From a checkpoint of a small mixture-of-experts model trained on Wikipedia: 8 experts in each of 12 layers.
Below are experts of layer 7 (counted from 0) of a mixture-of-experts language model. Rows are named up (a neuron's input weights, with its number) and show model dimensions 128-191. Each number is 50 + 12 x the weight over its row's rms, rounded and kept within 0 to 99.
Before each expert's rows: "gets" lists some tokens that make up at least twice as much of what it gets as of all text. This comes from a sample of Wikipedia text that the model never trained on. Tokens count by the router's weight.

# expert 3
gets: "\n\n", " ", ", ", " | ", " in ", " in"
up0:51 58 77 55 51 58 56 57 57 49 34 56 71 48 58 46 52 56 72 57 51 24 34 33 56 56 55 36 58 62 32 54 36 46 49 47 75 57 42 49 36 70 58 33 48 61 61 40 50 45 54 65 51 46 58 81 38 49 72 68 66 65 36 44
up1:50 55 42 62 46 60 51 47 63 21 48 33 35 60 47 71 59 64 45 60 61 43 59 49 71 55 78 36 54 41 34 43 46 53 17 18 46 53 53 58 48 70 45 35 47 33 46 52 25 49 54 59 62 33 55 56 48 48 67 61 36 25 55 51
up2:48 49 43 60 36 48 36 46 53 57 28 41 25 56 37 44 55 55 56 23 49 63 47 62 48 64 46 23 48 42 40 46 70 56 44 66 45 48 70 48 42 58 67 45 48 39 31 63 51 74 71 38 49 66 52 67 49 39 56 60 37 40 34 50
up3:52 41 57 46 54 56 47 50 32 67 52 52 46 55 38 55 21 68 44 45 43 76 62 55 42 45 52 37 74 35 45 46 50 62 64 30 50 50 37 61 34 55 40 31 57 52 77 29 40 52 64 36 40 28 49 64 56 39 50 53 46 14 40 42
up4:62 54 24 50 51 59 36 43 19 65 63 48 31 70 61 64 46 71 42 54 57 56 48 50 57 58 51 63 57 39 50 33 59 50 56 68 58 47 56 50 41 64 63 64 59 57 63 45 24 57 71 53 60 52 66 52 47 43 57 59 28 38 51 51
up5:43 69 42 51 48 49 39 50 29 30 50 42 71 55 57 50 41 60 59 52 39 27 44 54 30 43 65 48 55 47 58 46 58 28 48 33 60 37 57 51 66 51 38 45 63 47 63 55 43 44 54 38 45 53 58 59 43 50 54 64 38 56 58 53
up6:72 63 34 53 56 55 44 47 84 58 48 69 44 45 59 63 62 64 35 50 28 48 50 35 45 62 41 49 36 48 51 39 57 36 50 54 47 59 82 52 53 22 64 66 45 49 40 69 50 50 56 41 59 27 36 71 38 55 61 53 16 43 29 60
up7:34 51 51 45 49 47 38 50 44 80 53 65 51 56 58 46 60 38 62 63 73 56 64 34 56 44 51 55 16 55 30 49 45 44 54 51 42 44 49 54 60 62 45 37 32 50 68 51 52 46 51 47 32 28 57 33 48 61 59 34 60 49 41 35
up8:44 75 43 44 57 65 16 53 57 58 48 59 49 56 39 27 33 42 48 53 60 42 68 59 63 38 50 41 66 64 55 49 52 45 48 28 46 29 51 62 42 60 40 40 39 48 73 63 29 31 56 51 71 38 49 37 57 64 25 61 53 49 65 49
up9:49 55 53 59 54 55 51 53 37 60 42 53 76 56 82 27 46 50 45 38 46 21 46 50 44 71 49 56 46 44 66 48 54 50 41 66 49 58 49 47 44 43 51 55 60 41 79 59 54 47 57 52 32 34 35 77 42 52 65 52 18 34 45 45
up10:37 72 52 54 45 47 69 69 36 53 43 68 40 58 38 49 37 46 45 48 43 56 59 44 41 87 62 39 51 57 66 39 38 59 72 67 48 41 51 52 53 69 49 37 54 51 39 39 50 43 80 39 43 59 45 34 51 38 40 44 45 66 51 47
up11:50 49 52 44 52 45 47 48 46 43 73 49 56 43 64 46 41 53 54 40 42 46 47 55 53 61 56 51 62 51 50 52 67 35 64 47 38 40 49 45 52 37 55 46 72 56 72 61 26 61 64 63 72 69 69 54 47 43 61 52 26 48 33 49
up12:43 48 56 49 57 55 37 42 46 66 46 43 49 52 88 28 65 56 66 56 52 36 54 60 57 53 44 49 19 77 58 48 43 31 63 54 45 51 65 59 41 35 54 43 50 46 41 62 56 62 51 60 38 21 40 38 55 60 70 41 44 52 45 40
up13:51 48 50 47 51 71 42 51 57 61 35 68 32 56 61 55 50 53 36 38 34 58 59 63 56 28 55 50 33 53 60 35 51 46 75 32 25 53 70 54 42 65 48 46 47 64 53 36 48 28 23 52 31 46 47 53 56 63 57 59 51 39 51 43
up14:28 59 39 46 41 51 41 60 40 46 68 78 32 59 41 54 73 49 62 58 63 35 71 55 61 60 60 45 34 66 39 41 71 57 56 56 41 53 51 52 53 34 42 42 58 68 68 72 43 49 35 50 36 51 56 40 31 61 55 37 55 49 37 26
up15:49 27 42 49 55 45 57 45 37 55 51 64 73 44 43 40 77 56 62 53 49 40 48 63 60 56 40 39 39 49 30 42 67 41 54 47 64 42 40 40 66 41 61 27 53 56 34 46 66 47 39 20 39 42 33 63 55 44 65 68 41 51 43 36
up16:50 29 51 61 54 43 21 53 49 45 56 39 45 67 67 50 45 53 55 39 45 47 48 53 48 56 45 39 64 26 61 35 62 74 55 47 61 54 19 38 49 70 55 46 58 54 64 41 27 47 71 60 55 75 62 64 42 48 55 59 30 44 61 54
up17:56 58 44 44 46 49 59 50 69 38 57 62 48 55 31 56 30 53 49 54 44 40 68 57 54 73 68 46 63 50 58 32 71 33 67 33 55 30 58 69 57 56 45 53 40 42 63 68 32 39 56 61 75 48 48 50 47 52 41 55 53 43 55 50
up18:21 55 42 49 43 44 53 46 33 52 57 57 45 69 44 60 49 45 29 37 54 66 49 57 44 48 57 43 50 64 55 44 74 67 54 55 39 69 33 44 65 33 50 44 63 38 40 45 37 49 59 51 54 38 55 49 58 28 67 34 29 59 47 40
up19:32 65 57 52 49 56 35 51 55 59 53 33 76 39 73 40 38 48 58 42 60 49 53 55 59 65 48 37 59 61 52 41 52 65 54 58 43 81 46 41 46 61 51 57 57 60 35 50 47 53 45 55 37 55 39 41 40 28 49 37 66 65 35 38
up20:36 66 44 55 45 49 38 51 58 35 39 59 42 52 37 45 74 55 37 72 42 65 60 84 55 40 44 43 51 57 38 51 65 43 58 64 66 42 45 58 44 58 49 43 44 80 47 63 45 51 45 69 60 62 48 52 48 55 66 51 57 26 29 58
up21:49 61 42 52 51 45 46 47 49 54 48 52 41 41 40 66 48 39 48 55 47 59 62 33 31 48 64 56 31 60 53 42 51 61 35 64 44 30 50 66 70 70 42 35 58 53 61 46 42 58 54 61 55 48 52 38 55 36 57 43 48 60 44 51
up22:56 40 33 48 53 63 45 50 50 46 51 44 49 43 48 27 27 63 53 43 46 44 67 32 36 45 70 57 73 41 60 55 60 26 54 38 51 20 78 77 55 80 48 59 55 43 79 53 20 38 32 47 65 32 33 40 40 59 58 54 49 57 36 47
up23:55 58 50 55 50 66 67 63 55 17 64 41 43 57 43 50 49 62 60 32 67 65 51 65 37 58 57 21 50 48 42 56 41 38 55 48 48 38 42 58 59 74 27 36 55 50 36 42 50 29 56 46 64 42 42 51 34 25 80 43 38 52 50 33
up24:63 49 51 58 63 39 29 40 52 39 45 57 41 56 26 45 51 42 40 48 50 65 52 55 50 66 41 42 61 44 61 61 57 49 39 51 60 50 57 69 70 56 60 31 59 33 29 65 41 45 58 53 49 65 45 68 43 41 39 39 10 76 49 45
up25:35 37 52 44 52 55 42 45 51 68 60 73 44 35 58 28 53 33 49 43 51 54 68 49 40 43 41 43 32 58 56 53 61 44 55 44 43 45 54 55 49 49 52 44 53 59 48 66 51 57 51 52 44 46 57 34 39 55 52 30 56 71 46 31

# expert 6
gets: "1", "2", ")", "3", "0", "4"
up0:48 41 39 40 54 65 42 54 77 86 53 35 43 45 69 65 55 53 81 60 39 57 49 26 37 40 41 50 32 73 28 56 46 36 40 56 21 35 40 65 49 40 56 50 70 42 46 41 40 55 60 61 43 57 64 43 39 30 61 42 38 60 44 41
up1:47 47 14 45 58 79 57 66 20 56 60 37 69 52 60 53 49 54 56 49 48 41 51 47 53 54 41 62 52 57 61 44 42 42 53 74 36 20 50 71 44 39 53 39 50 37 63 54 46 65 68 49 31 42 51 54 44 40 31 48 17 48 44 43
up2:44 43 47 43 73 57 35 56 64 58 54 53 53 43 59 68 52 41 54 43 41 53 44 48 26 59 52 37 43 23 46 41 42 38 53 53 40 54 58 66 50 54 42 34 43 38 55 36 40 61 73 59 45 27 49 46 26 61 52 30 37 41 39 57
up3:52 42 48 55 45 63 87 62 53 56 51 65 63 76 43 49 45 60 59 53 71 43 50 57 48 46 49 54 48 36 75 40 47 38 76 39 53 54 49 57 45 44 50 36 36 53 92 44 53 53 41 34 36 59 52 54 39 44 45 59 56 23 60 37
up4:41 46 29 60 61 48 42 71 51 45 38 20 37 24 40 40 40 52 45 47 46 51 56 66 59 45 59 37 48 62 43 48 57 62 56 61 61 31 64 67 70 63 61 64 46 51 51 49 45 42 35 61 47 63 62 38 40 55 64 29 50 47 49 52
up5:37 34 74 56 53 46 55 23 56 72 32 37 57 58 53 47 31 47 44 32 52 58 72 59 37 35 43 58 47 59 47 46 68 57 56 65 25 69 38 43 49 55 36 42 32 39 37 36 38 70 39 52 38 76 63 31 45 52 80 38 47 48 64 51
up6:52 54 57 55 57 46 73 49 34 55 62 59 51 65 31 53 62 58 32 38 47 72 61 51 44 42 45 42 62 47 48 60 44 57 37 45 43 66 44 69 53 62 18 49 38 64 21 44 52 48 44 44 48 33 58 50 55 54 43 40 45 44 51 51
up7:69 59 27 46 58 66 58 71 34 40 44 75 52 55 60 69 50 50 57 58 65 51 52 51 67 43 55 53 54 41 63 31 39 64 52 42 43 64 54 38 72 66 35 60 50 62 56 49 61 28 53 59 40 41 51 58 40 48 95 55 63 32 62 46
up8:71 47 51 53 43 64 69 39 34 54 62 62 46 59 51 21 47 60 57 43 42 51 44 60 43 47 66 40 60 37 36 43 51 47 68 41 45 57 44 47 51 61 43 41 49 50 59 45 60 44 48 48 50 48 55 72 64 79 39 33 61 59 52 43
up9:47 69 51 49 53 63 45 52 67 81 38 51 65 52 48 40 31 64 39 55 40 63 46 38 30 44 40 39 42 38 57 48 71 48 70 55 13 46 53 54 42 54 34 38 34 42 73 43 24 60 76 31 34 48 80 50 56 55 42 46 50 40 42 42
up10:49 54 51 45 64 36 28 61 52 55 48 39 37 39 36 45 66 47 46 50 34 38 64 47 63 49 47 57 29 40 51 36 41 49 40 67 46 51 40 51 32 45 49 55 57 80 71 49 43 61 48 57 50 58 47 54 60 49 43 52 62 35 65 48
up11:57 51 65 60 49 79 54 35 43 55 47 42 69 49 79 37 33 60 56 52 42 46 60 61 26 74 55 60 50 56 42 30 40 39 71 39 53 66 42 45 53 50 22 60 38 50 39 50 41 34 38 60 61 53 57 54 63 57 68 67 47 45 56 50
up12:62 45 20 34 64 63 51 50 39 43 61 56 34 61 39 47 48 45 69 50 75 44 48 45 44 47 42 62 51 68 53 33 48 48 47 25 68 57 35 45 52 44 39 49 77 65 44 52 17 54 47 56 46 51 60 45 53 56 32 71 28 60 60 48
up13:42 25 51 58 52 54 30 46 55 39 50 66 53 65 80 66 54 43 43 51 50 52 50 20 63 44 33 40 46 54 27 53 48 48 36 82 47 31 47 49 34 35 63 40 56 57 44 59 31 55 44 57 53 42 75 59 56 58 50 66 43 43 40 54
up14:41 67 31 61 49 57 41 63 71 49 53 60 43 41 55 44 51 56 50 59 31 32 61 52 54 43 26 47 52 53 59 53 50 63 78 36 26 43 58 48 65 69 45 54 58 47 57 62 51 28 58 54 59 43 48 39 64 50 67 42 51 53 55 51
up15:55 57 28 54 68 68 53 56 40 45 53 42 58 31 63 35 58 32 55 36 37 52 47 71 41 27 71 57 38 60 48 42 45 41 32 71 47 48 61 52 62 71 52 63 50 51 30 51 41 39 43 61 47 64 50 49 40 64 67 36 61 63 47 52
up16:55 42 59 42 42 46 30 30 36 46 47 63 63 72 46 45 42 57 53 50 63 56 64 66 24 38 59 57 28 53 48 52 54 66 50 67 21 57 55 59 50 55 60 56 42 53 52 58 61 53 30 28 44 47 60 44 76 53 64 44 61 33 57 31
up17:60 56 33 39 40 38 53 52 48 84 53 42 58 38 71 54 61 49 41 53 37 47 52 57 43 71 34 59 33 27 45 49 40 46 42 44 48 73 45 61 53 28 58 61 56 49 57 27 68 60 50 60 43 36 50 51 53 60 59 47 43 42 61 57
up18:60 54 61 42 58 51 38 41 60 69 60 53 65 34 50 50 38 66 69 64 51 45 53 52 76 40 33 59 55 52 60 28 61 60 61 49 54 36 51 43 53 53 55 53 19 48 65 64 35 38 60 44 51 53 50 38 30 67 57 49 32 43 30 48
up19:68 50 20 56 41 58 67 52 52 46 44 40 60 47 53 43 46 49 50 46 56 47 46 70 50 48 59 52 60 46 47 46 41 56 62 53 86 64 46 46 74 73 45 58 70 50 59 33 48 29 28 67 48 29 46 62 38 49 47 49 48 36 56 51
up20:61 51 73 60 43 67 64 53 45 56 59 46 41 54 63 35 54 26 41 43 44 61 50 66 37 61 62 46 56 37 55 39 53 21 45 30 43 43 67 54 45 32 39 26 50 53 71 31 27 40 80 38 58 82 65 58 40 62 48 29 48 49 39 46
up21:42 58 45 53 43 53 57 72 48 61 56 47 40 35 47 51 53 48 58 21 41 56 47 37 26 48 41 55 62 27 56 47 39 67 24 37 49 47 48 78 48 76 36 20 35 55 63 46 29 61 49 73 58 55 60 54 46 44 38 46 34 46 28 43
up22:58 56 31 48 47 53 54 56 44 33 28 34 56 48 39 63 41 71 26 83 53 51 43 58 26 70 42 38 49 44 53 42 65 47 41 58 45 60 61 60 49 58 51 51 36 48 56 64 44 39 62 42 46 68 46 73 43 51 66 42 55 31 37 40
up23:41 67 45 45 47 51 44 59 44 62 50 53 59 84 44 60 49 51 36 56 40 61 48 59 53 19 49 40 41 52 31 55 74 40 35 42 45 41 55 68 51 59 27 33 47 47 64 55 41 41 57 45 58 66 62 62 43 45 45 64 51 40 39 42
up24:54 52 32 48 68 48 44 59 75 44 37 60 76 59 49 65 52 38 52 52 36 42 60 60 48 44 42 43 48 35 42 55 73 42 47 66 47 48 46 47 75 58 37 55 48 50 58 43 37 38 58 48 63 42 43 66 41 53 81 35 45 58 29 46
up25:61 68 50 59 55 44 42 39 45 44 58 74 66 57 68 54 55 60 48 62 69 45 32 33 46 72 40 52 35 59 50 36 35 52 46 55 42 51 68 70 47 53 46 42 47 57 40 47 61 49 73 60 50 33 30 77 48 46 70 50 44 54 44 53

# expert 4
gets: " (", "-", "–", ".", " | ", "; "
up0:72 48 72 46 62 36 74 72 15 44 38 62 48 37 42 27 53 33 51 38 26 40 70 56 49 54 77 63 40 57 38 46 61 54 60 38 39 33 59 55 50 72 54 58 55 60 50 33 52 50 55 52 40 62 62 60 31 49 41 37 30 54 48 44
up1:38 47 57 51 43 44 58 67 44 47 30 65 63 53 59 38 56 48 67 64 45 55 53 62 60 33 45 31 57 68 32 56 34 58 48 29 43 42 36 49 50 66 58 49 49 50 55 42 44 57 48 18 60 57 46 59 36 41 48 75 67 40 63 42
up2:48 38 56 50 36 41 59 40 48 40 41 53 79 34 62 44 52 58 47 67 68 23 59 51 55 47 77 24 71 66 49 53 46 51 52 42 41 69 54 47 34 71 44 43 35 37 44 31 46 40 51 47 52 39 58 50 52 47 51 60 52 53 48 43
up3:55 52 66 43 50 44 68 51 31 65 38 45 44 46 51 50 58 43 50 57 83 48 61 37 40 62 35 55 31 57 34 42 46 53 38 60 48 49 18 63 47 54 40 35 34 33 28 54 51 72 33 51 42 71 63 61 43 50 54 72 61 23 54 45
up4:39 64 50 50 44 56 48 42 31 54 70 46 58 40 55 76 38 67 52 68 63 58 57 64 58 48 49 50 49 53 42 42 39 64 78 71 14 41 45 56 50 32 47 47 57 47 13 30 44 73 52 64 33 54 45 51 50 40 50 59 42 32 58 48
up5:63 58 62 53 70 89 76 67 30 30 58 56 44 33 37 43 42 36 72 26 70 49 54 43 49 59 50 53 44 42 57 43 30 45 50 56 61 24 55 57 54 55 45 59 72 47 58 55 58 42 45 40 47 21 51 64 42 58 53 44 65 55 80 46
up6:52 63 39 55 56 69 35 66 26 44 58 30 56 27 53 47 50 52 56 51 81 58 61 66 53 48 59 55 50 43 36 55 57 52 60 41 39 21 64 60 60 61 49 43 44 36 41 52 47 57 45 32 14 25 42 40 22 52 56 42 34 50 50 48
up7:60 53 18 58 47 28 43 60 66 54 35 53 67 51 52 48 56 69 51 59 62 47 48 54 53 56 52 47 41 71 33 42 61 57 64 54 53 52 47 44 66 41 57 50 24 30 47 47 61 51 49 45 36 62 68 49 39 34 50 69 43 50 49 40
up8:48 66 47 48 59 42 64 36 57 55 38 48 42 46 63 39 50 73 48 61 51 37 62 48 28 55 51 40 47 44 53 30 52 71 32 67 35 47 59 51 50 55 38 54 55 44 31 50 62 60 38 56 21 28 64 46 56 61 63 50 35 55 47 45
up9:60 40 54 40 36 45 71 45 39 61 44 39 58 34 53 50 39 59 59 63 70 45 52 50 49 59 29 41 48 44 35 47 50 63 52 31 53 64 24 56 66 66 59 32 41 60 62 57 25 46 43 58 39 55 69 56 29 37 38 73 55 19 38 42
up10:41 59 69 51 58 49 31 57 67 38 40 44 45 51 53 60 75 39 53 58 63 49 51 49 59 45 52 46 50 60 70 38 37 63 76 42 41 39 49 43 68 56 82 42 47 38 58 46 47 45 70 39 37 62 42 65 26 49 47 70 37 60 42 39
up11:46 54 48 43 46 34 51 49 39 45 32 30 46 47 35 51 33 22 50 42 60 46 48 47 51 53 31 54 58 56 58 28 57 45 37 40 78 69 50 54 41 58 58 35 59 53 59 32 47 61 68 57 62 54 51 67 52 45 54 68 24 63 52 52
up12:57 71 55 57 51 63 61 52 40 60 36 61 63 42 62 58 46 66 43 31 30 52 61 42 33 79 64 56 51 35 42 34 35 49 53 55 44 54 39 61 57 50 19 46 40 66 68 32 57 57 32 75 45 35 63 43 53 33 58 27 30 51 61 53
up13:66 66 68 41 75 70 62 51 70 49 40 55 75 69 38 37 37 58 62 47 35 58 49 61 57 53 40 28 49 52 63 35 48 55 58 23 36 48 62 41 60 35 54 45 28 36 52 47 47 48 55 43 67 61 50 74 50 48 43 48 32 41 40 49
up14:55 54 40 48 57 48 59 49 40 56 45 47 69 55 52 63 75 49 56 57 43 48 42 64 48 35 64 67 25 55 55 46 31 47 63 56 57 27 46 62 40 61 64 57 49 43 55 35 37 58 53 87 43 54 45 51 22 54 53 65 39 41 64 56
up15:57 72 46 60 49 49 64 74 52 39 45 71 41 47 57 48 38 75 51 42 47 56 53 59 51 41 69 31 33 41 37 53 60 59 80 41 38 55 53 52 61 62 61 53 50 44 41 24 44 49 49 34 58 74 58 57 41 43 58 37 41 29 35 38
up16:59 59 63 59 60 51 64 67 53 57 52 50 61 48 55 73 57 37 48 54 45 65 41 46 59 64 59 44 41 48 55 50 40 60 55 66 61 32 54 60 65 61 60 45 40 40 49 26 34 47 52 47 34 48 61 40 35 41 44 42 28 48 53 50
up17:71 50 46 58 46 63 60 44 53 54 50 52 51 32 30 50 52 58 40 44 39 76 55 49 67 54 64 32 42 35 59 43 47 62 57 36 65 38 45 38 48 43 52 60 60 58 49 59 47 56 39 37 43 46 48 68 52 50 56 30 52 38 60 34
up18:68 63 35 52 64 50 82 68 37 37 55 42 57 29 46 74 62 64 59 31 47 69 65 49 63 79 48 50 50 43 43 54 50 55 69 52 53 35 64 45 60 42 49 59 48 50 66 57 49 33 49 25 55 50 56 62 43 42 72 43 64 25 43 35
up19:54 59 57 34 56 64 67 49 42 60 45 63 56 43 63 44 43 48 59 42 25 68 40 40 57 46 55 42 35 35 51 49 45 49 38 52 35 39 53 46 43 75 56 49 35 59 57 37 51 47 59 50 59 86 60 44 40 62 84 37 62 54 45 47
up20:61 65 42 52 43 54 67 40 40 45 44 47 55 63 53 49 29 66 54 69 51 57 63 79 09 56 55 54 65 37 64 45 63 39 55 41 50 43 59 49 47 47 59 46 38 40 40 53 55 62 47 58 59 55 45 67 40 47 36 53 55 72 52 40
up21:44 55 57 64 46 54 51 67 27 41 51 62 41 38 36 50 40 60 54 48 71 64 59 48 66 64 68 32 50 53 46 54 58 64 55 46 37 46 62 59 45 70 38 52 43 43 38 44 56 59 53 39 28 59 55 46 50 53 59 50 39 36 09 37
up22:37 54 59 76 41 38 51 66 66 71 37 48 62 63 65 52 51 48 62 69 49 57 42 70 55 39 44 46 42 52 50 42 56 53 32 44 41 52 69 52 59 54 20 21 58 51 51 58 51 53 61 51 51 40 60 41 41 51 47 48 66 64 55 37
up23:54 40 48 53 56 65 60 49 66 54 48 48 75 65 51 30 56 54 62 33 62 43 62 50 47 48 58 52 60 58 44 33 30 46 59 55 56 61 19 34 38 43 40 23 30 38 62 42 54 64 73 62 42 38 50 58 47 66 47 47 40 67 63 50
up24:54 48 41 54 44 62 72 46 14 44 60 48 52 52 47 49 60 68 26 47 58 63 56 64 56 48 47 33 64 45 49 47 57 68 54 73 23 41 47 45 65 60 26 37 46 45 30 53 60 53 42 44 46 50 62 59 52 56 68 50 42 36 47 29
up25:48 32 40 55 46 56 65 75 64 41 61 55 44 41 40 71 41 44 63 41 64 33 56 58 63 49 50 55 39 40 34 40 64 58 46 62 54 33 59 45 46 61 45 34 59 48 33 66 52 50 27 29 43 53 60 45 52 56 56 73 50 40 45 46

# expert 7
gets: " and", " the", ",", " The", " of the", ", the"
up0:22 36 62 49 59 76 61 53 38 45 40 44 73 47 68 31 58 60 46 40 42 54 64 48 45 45 54 70 54 26 37 41 35 51 51 63 42 56 61 55 60 51 42 49 45 52 56 41 64 31 40 47 36 89 44 44 50 52 60 42 46 50 53 43
up1:59 68 49 45 60 58 67 49 55 60 42 71 66 51 49 63 39 51 35 34 36 46 54 52 51 56 57 40 63 41 57 40 60 75 80 45 45 55 30 61 58 55 30 36 37 44 52 68 39 53 41 51 49 34 38 62 62 51 38 59 30 53 56 48
up2:49 46 37 53 68 36 40 61 61 63 56 35 25 64 49 70 57 38 40 48 50 63 61 60 27 43 45 46 55 58 65 58 74 39 46 40 41 39 58 55 46 50 52 44 50 66 43 57 66 54 59 57 62 73 79 56 57 46 46 40 57 32 56 50
up3:57 53 52 49 54 42 62 36 49 70 26 45 57 59 53 29 40 37 42 70 74 36 53 43 44 49 47 43 38 55 53 40 53 72 54 43 55 45 58 58 63 22 66 54 53 76 62 62 56 58 43 71 54 45 52 51 47 47 84 27 55 43 42 47
up4:65 33 50 58 52 55 36 61 61 52 25 48 52 51 50 60 59 53 78 48 58 41 57 60 52 81 58 59 26 65 16 65 52 38 62 44 34 64 70 30 35 67 42 47 27 35 41 40 53 61 61 38 40 44 55 58 22 59 53 72 62 59 53 46
up5:61 65 23 50 55 54 49 76 68 39 15 41 46 47 38 40 58 49 76 53 52 27 60 53 61 47 40 47 40 54 52 54 30 40 44 64 62 31 38 65 45 39 40 41 45 25 35 27 46 31 37 51 31 39 53 47 55 60 51 81 40 79 49 48
up6:55 51 42 49 50 54 53 60 59 38 41 35 48 43 52 40 45 53 45 52 34 54 58 47 23 74 40 34 58 37 28 41 65 35 46 47 49 56 41 36 63 78 25 39 53 39 64 33 34 46 44 55 40 49 40 58 42 66 54 72 48 47 41 50
up7:38 50 44 61 72 76 44 57 67 39 40 67 39 47 47 56 60 48 65 54 48 70 67 63 53 49 43 35 33 50 57 56 39 69 49 50 45 25 55 70 45 81 41 73 39 56 46 36 58 26 47 45 26 51 48 41 52 59 73 57 66 45 61 59
up8:40 58 66 44 71 61 53 45 33 39 34 65 62 46 41 47 51 55 67 28 63 56 61 68 36 57 36 38 57 43 51 47 49 31 47 73 52 53 41 54 51 53 59 52 16 57 50 63 54 62 39 49 37 25 40 65 53 49 63 42 53 39 26 47
up9:77 45 50 57 66 55 45 55 90 67 26 43 20 31 48 48 30 51 56 68 50 41 53 59 55 40 34 38 39 64 65 54 44 45 46 52 46 39 37 46 37 57 43 33 57 46 51 50 16 52 72 56 45 17 75 64 39 58 72 52 53 61 49 42
up10:64 44 74 52 57 61 51 34 26 74 54 38 54 39 59 48 30 58 32 41 67 82 47 55 35 58 36 54 53 38 47 41 44 50 49 49 47 53 30 50 63 37 42 42 29 30 47 34 42 53 35 47 33 44 69 57 39 44 54 63 61 58 34 35
up11:43 48 46 58 53 53 47 34 53 59 50 69 72 50 54 66 59 51 49 70 75 43 50 43 27 33 25 58 41 41 49 50 35 49 29 64 43 51 48 60 51 47 52 14 59 41 60 31 52 60 70 53 39 22 68 44 59 68 39 59 52 57 46 50
up12:62 63 53 55 31 61 60 62 40 46 38 49 37 69 62 53 33 42 48 36 76 46 52 64 59 72 48 44 46 43 49 46 51 37 59 52 52 57 44 43 41 47 41 45 44 60 63 57 60 34 68 65 34 74 64 37 33 69 60 64 77 49 37 45
up13:77 67 54 59 39 48 28 45 84 47 24 56 57 41 45 40 50 55 48 26 55 33 48 50 34 63 27 47 41 39 44 40 50 21 67 68 48 57 74 74 56 55 45 54 34 58 39 50 47 51 58 52 35 40 41 42 43 50 56 32 29 57 40 48
up14:50 52 43 39 71 43 55 40 50 50 51 62 43 65 34 40 45 56 66 58 52 52 45 51 51 60 56 40 44 50 63 32 51 50 38 45 60 47 34 89 64 44 48 47 42 54 48 49 36 64 36 65 37 27 50 64 41 54 38 43 28 56 52 52
up15:73 49 39 45 42 52 38 42 47 65 45 38 38 31 31 48 62 52 60 26 57 70 47 59 60 57 52 54 31 69 53 47 33 31 51 51 42 45 51 62 40 72 22 54 35 54 52 52 19 56 33 37 44 38 48 48 41 54 45 60 40 34 63 42
up16:59 44 52 49 29 57 56 45 46 52 49 51 31 64 55 45 43 70 44 45 68 53 55 49 23 53 26 45 50 56 35 53 58 50 61 42 37 36 54 63 70 16 54 61 31 38 49 50 39 72 36 63 43 38 76 49 38 54 50 57 38 35 19 43
up17:58 58 41 59 70 42 25 38 54 59 52 25 35 35 49 45 39 50 53 66 44 41 63 55 49 56 25 44 42 39 56 50 59 56 45 52 40 31 53 57 62 47 26 50 40 61 37 49 41 50 62 51 58 48 53 50 34 50 59 52 37 75 52 44
up18:70 52 37 56 59 47 51 43 69 72 50 51 41 42 53 42 38 42 43 69 54 58 68 43 43 50 53 46 25 40 68 45 47 34 48 60 49 43 53 51 64 44 27 36 54 45 53 62 26 52 60 50 44 37 57 44 55 58 75 57 75 55 54 51
up19:60 41 46 57 56 72 58 60 54 55 52 52 44 33 71 62 58 54 43 51 39 47 42 40 54 53 49 46 42 60 52 38 39 69 64 49 23 52 47 58 51 61 59 30 40 43 54 45 38 64 36 26 47 30 75 50 54 52 66 61 51 48 49 34
up20:70 40 51 56 38 59 72 56 25 52 37 45 63 38 69 58 55 51 34 51 40 47 66 57 30 64 34 49 63 21 29 47 49 63 74 57 42 32 65 59 58 47 42 43 66 50 78 49 76 42 72 53 54 56 60 51 56 58 52 42 55 42 49 51
up21:38 58 69 38 52 40 60 61 63 32 52 52 37 46 51 64 37 45 64 44 41 60 63 41 44 47 35 37 54 32 62 29 42 22 62 45 58 48 49 64 53 30 42 31 62 59 44 56 49 64 46 72 45 60 45 73 39 50 63 62 33 53 46 41
up22:34 59 48 68 64 55 33 35 72 68 61 64 25 33 48 55 39 56 61 59 50 53 37 38 52 69 25 41 55 49 58 51 52 50 54 33 51 36 42 57 50 30 51 26 47 61 60 48 49 63 47 53 29 24 51 49 30 48 49 63 38 49 48 48
up23:37 59 71 49 52 49 51 58 52 51 33 44 61 59 50 48 58 35 68 33 53 62 47 21 55 62 46 38 55 65 10 44 34 72 48 46 35 68 25 40 55 48 51 27 43 51 26 46 57 55 44 66 55 41 56 50 56 78 70 46 68 31 48 29
up24:31 49 88 57 61 42 70 31 63 57 49 38 62 49 45 61 54 30 67 53 59 56 47 59 50 53 45 40 52 45 59 36 49 60 58 70 52 51 48 56 58 54 50 47 49 55 39 70 56 64 47 57 40 54 70 43 43 71 62 62 56 46 41 45
up25:56 56 53 51 65 50 41 44 66 38 34 61 82 55 58 51 53 35 46 55 47 40 55 50 48 42 54 48 37 52 35 38 30 45 37 57 42 65 30 53 42 47 39 30 63 45 54 22 47 55 37 53 22 52 57 39 48 63 74 43 48 55 62 41